Weights of a small mixture-of-experts language model, trained from scratch on English Wikipedia: 258M tokens.
Below are experts of layer 8 (counted from 0) of a mixture-of-experts language model. Rows are named router (the router's row for the expert), gate (a neuron's input weights, with its number), up (a neuron's input weights, with its number) and show model dimensions 64-127. Each number is 50 + 15 x the weight over its row's rms, rounded and kept within 0 to 99.
Before each expert's rows: "gets" lists some tokens that make up at least twice as much of what it gets as of all text. This comes from a sample of Wikipedia text that the model never trained on. Tokens count by the router's weight.

# expert 78
gets: " |", "|", ";", ")", ":", "|---|"
router:38 68 23 60 44 56 35 63 51 57 56 44 33 20 60 44 66 33 50 54 27 36 39 33 44 76 40 63 61 51 55 27 70 68 37 52 65 24 65 40 63 66 66 72 25 59 66 68 73 70 51 59 58 26 56 33 43 43 59 56 48 47 59 50
gate1:25 65 52 31 42 60 56 79 56 55 54 39 72 52 41 26 77 45 45 40 53 61 54 83 29 39 41 25 60 18 57 42 57 25 46 63 46 84 46 65 24 48 39 44 44 41 52 66 62 51 38 78 49 30 58 40 83 72 50 56 45 58 57 47
up1:48 49 50 72 45 79 63 71 36 51 76 55 67 19 46 41 74 60 48 40 63 71 66 70 47 43 74 47 44 33 69 48 72 31 52 68 69 60 63 56 39 43 62 46 36 49 68 53 37 62 54 61 14 51 57 34 54 63 53 29 33 35 45 49

# expert 66
gets: ":", "-", " |", ";", " –", "):"
router:31 45 60 65 30 52 58 66 81 48 56 49 36 73 72 59 32 65 35 54 73 61 42 38 23 59 25 61 79 62 80 61 71 28 36 41 57 51 35 54 68 59 65 42 47 58 71 69 33 66 59 69 33 46 32 76 32 64 55 23 69 36 48 41
gate1:37 53 57 54 53 51 59 52 58 75 55 39 35 46 46 86 62 56 53 66 52 47 69 58 45 77 53 43 71 33 39 50 68 32 50 53 29 31 58 27 54 52 67 25 78 36 55 64 45 83 45 32 35 64 35 36 70 55 35 46 44 47 61 34
up1:70 46 55 34 58 16 42 51 58 45 35 58 62 62 50 32 55 60 51 18 51 44 40 32 59 35 49 57 47 69 36 47 30 56 56 75 50 66 46 55 75 34 59 60 30 87 45 53 51 08 58 54 54 64 49 56 39 33 75 55 41 50 35 57

# expert 39
gets: "ro", "ir", "re", "if", "st", " part"
router:68 66 46 61 43 54 44 30 52 31 60 36 35 69 57 24 34 60 64 28 75 46 56 42 57 45 50 53 11 32 29 36 38 49 50 37 37 34 81 44 28 35 55 48 76 42 49 65 50 26 47 65 57 64 46 35 40 41 53 69 55 61 40 28
gate0:36 41 57 80 57 50 50 34 36 41 64 48 44 60 94 43 44 41 37 70 38 58 61 60 35 57 41 43 18 32 42 57 75 44 46 47 61 28 57 42 63 27 34 76 35 33 68 47 35 43 30 70 67 27 30 57 48 39 64 30 43 43 71 48
up0:42 45 39 38 54 34 73 61 52 48 18 73 29 55 09 53 41 41 85 52 39 45 29 53 55 62 54 53 54 54 58 68 53 64 45 42 53 71 51 82 45 48 70 35 54 67 40 51 57 63 37 49 32 77 68 64 58 67 24 61 65 49 34 29

# expert 5
gets: "-", "|", "\n", " |", "=", ":"
router:48 62 31 76 43 82 53 63 38 52 41 53 31 69 63 53 21 60 36 25 49 49 44 46 62 62 46 60 80 77 59 59 40 54 48 29 75 61 35 76 76 47 64 38 55 63 62 34 67 67 51 45 34 81 40 42 42 47 56 38 65 60 79 49
gate1:12 59 14 33 41 51 51 32 27 59 39 38 42 48 70 39 36 38 45 75 57 22 59 27 35 50 23 81 47 37 59 35 64 48 44 40 25 26 47 35 46 64 26 48 33 65 42 71 31 43 49 50 40 74 42 50 55 35 41 32 63 58 61 61
up1:44 45 59 54 79 68 22 47 63 48 56 44 48 44 61 90 28 38 86 43 35 83 28 51 62 52 76 23 48 44 35 47 46 59 60 40 61 65 52 62 38 63 44 42 53 57 64 37 64 51 29 53 82 63 56 56 63 45 63 71 48 32 41 60

# expert 54
gets: "0", "1", "2", "8", "5", "6"
router:73 37 73 36 28 55 75 68 73 23 28 63 66 71 55 71 33 36 49 61 45 51 26 48 56 71 67 62 81 38 38 46 35 41 47 56 46 39 42 33 40 46 61 68 69 47 50 59 31 50 77 35 61 52 66 27 28 54 49 22 22 26 26 61
gate1:39 36 48 56 44 60 61 60 66 65 56 44 40 59 60 61 99 61 47 67 56 48 36 62 09 36 74 42 44 42 36 34 60 53 36 60 79 49 66 32 32 60 54 62 41 43 60 48 57 40 54 50 68 47 48 39 40 34 59 49 50 41 52 35
up1:34 45 49 37 50 51 45 40 37 49 51 50 55 46 44 42 70 22 38 64 43 36 58 60 44 52 67 30 46 30 42 53 81 51 37 39 46 50 58 65 78 50 48 31 50 69 78 51 84 23 60 59 49 30 72 18 62 42 74 62 54 53 48 33

# expert 83
gets: "1", "2", "3", " ", "4", "5"
router:64 42 71 31 58 68 40 75 52 52 43 53 61 51 46 81 41 53 48 67 64 59 39 45 63 69 57 42 65 29 67 38 27 23 60 33 27 39 39 36 54 26 73 60 63 40 62 47 37 41 75 33 47 49 31 49 59 52 78 17 50 20 74 74
gate0:47 42 46 42 61 63 39 60 59 45 80 33 52 48 33 79 66 42 68 54 47 61 72 47 34 41 75 54 53 48 54 40 51 55 43 68 30 43 39 57 62 27 21 47 65 34 61 48 43 48 51 38 44 27 46 46 44 37 48 28 93 51 77 63
up0:84 57 31 67 65 70 06 32 61 27 67 35 50 71 45 70 76 40 74 61 47 42 74 26 32 51 43 38 34 52 28 36 65 17 22 45 40 38 36 61 46 40 32 34 36 44 46 49 63 54 58 23 54 56 33 48 54 59 50 56 62 37 62 72

# expert 33
gets: " ", "1", "otes", "±", " $", " −"
router:56 57 46 78 74 54 43 56 57 78 54 49 65 42 47 56 53 58 27 35 36 43 47 52 58 52 21 46 61 55 45 50 82 32 34 41 41 39 19 26 67 51 54 57 51 50 64 57 69 45 67 68 70 77 24 25 55 29 30 61 33 45 79 75
gate0:55 45 22 51 61 77 76 47 41 38 79 41 43 43 34 45 67 51 37 32 59 68 59 26 31 35 55 25 51 46 49 79 67 55 60 50 36 61 15 42 38 52 36 58 47 49 61 46 58 10 57 66 57 78 56 59 60 33 40 62 29 72 52 44
up0:38 47 31 43 59 84 65 55 42 13 81 39 27 47 55 56 57 45 41 45 77 64 55 23 43 28 59 41 55 53 50 95 56 51 63 52 47 50 26 44 58 60 24 59 46 61 66 41 57 20 64 53 67 78 40 44 52 36 39 51 47 63 43 54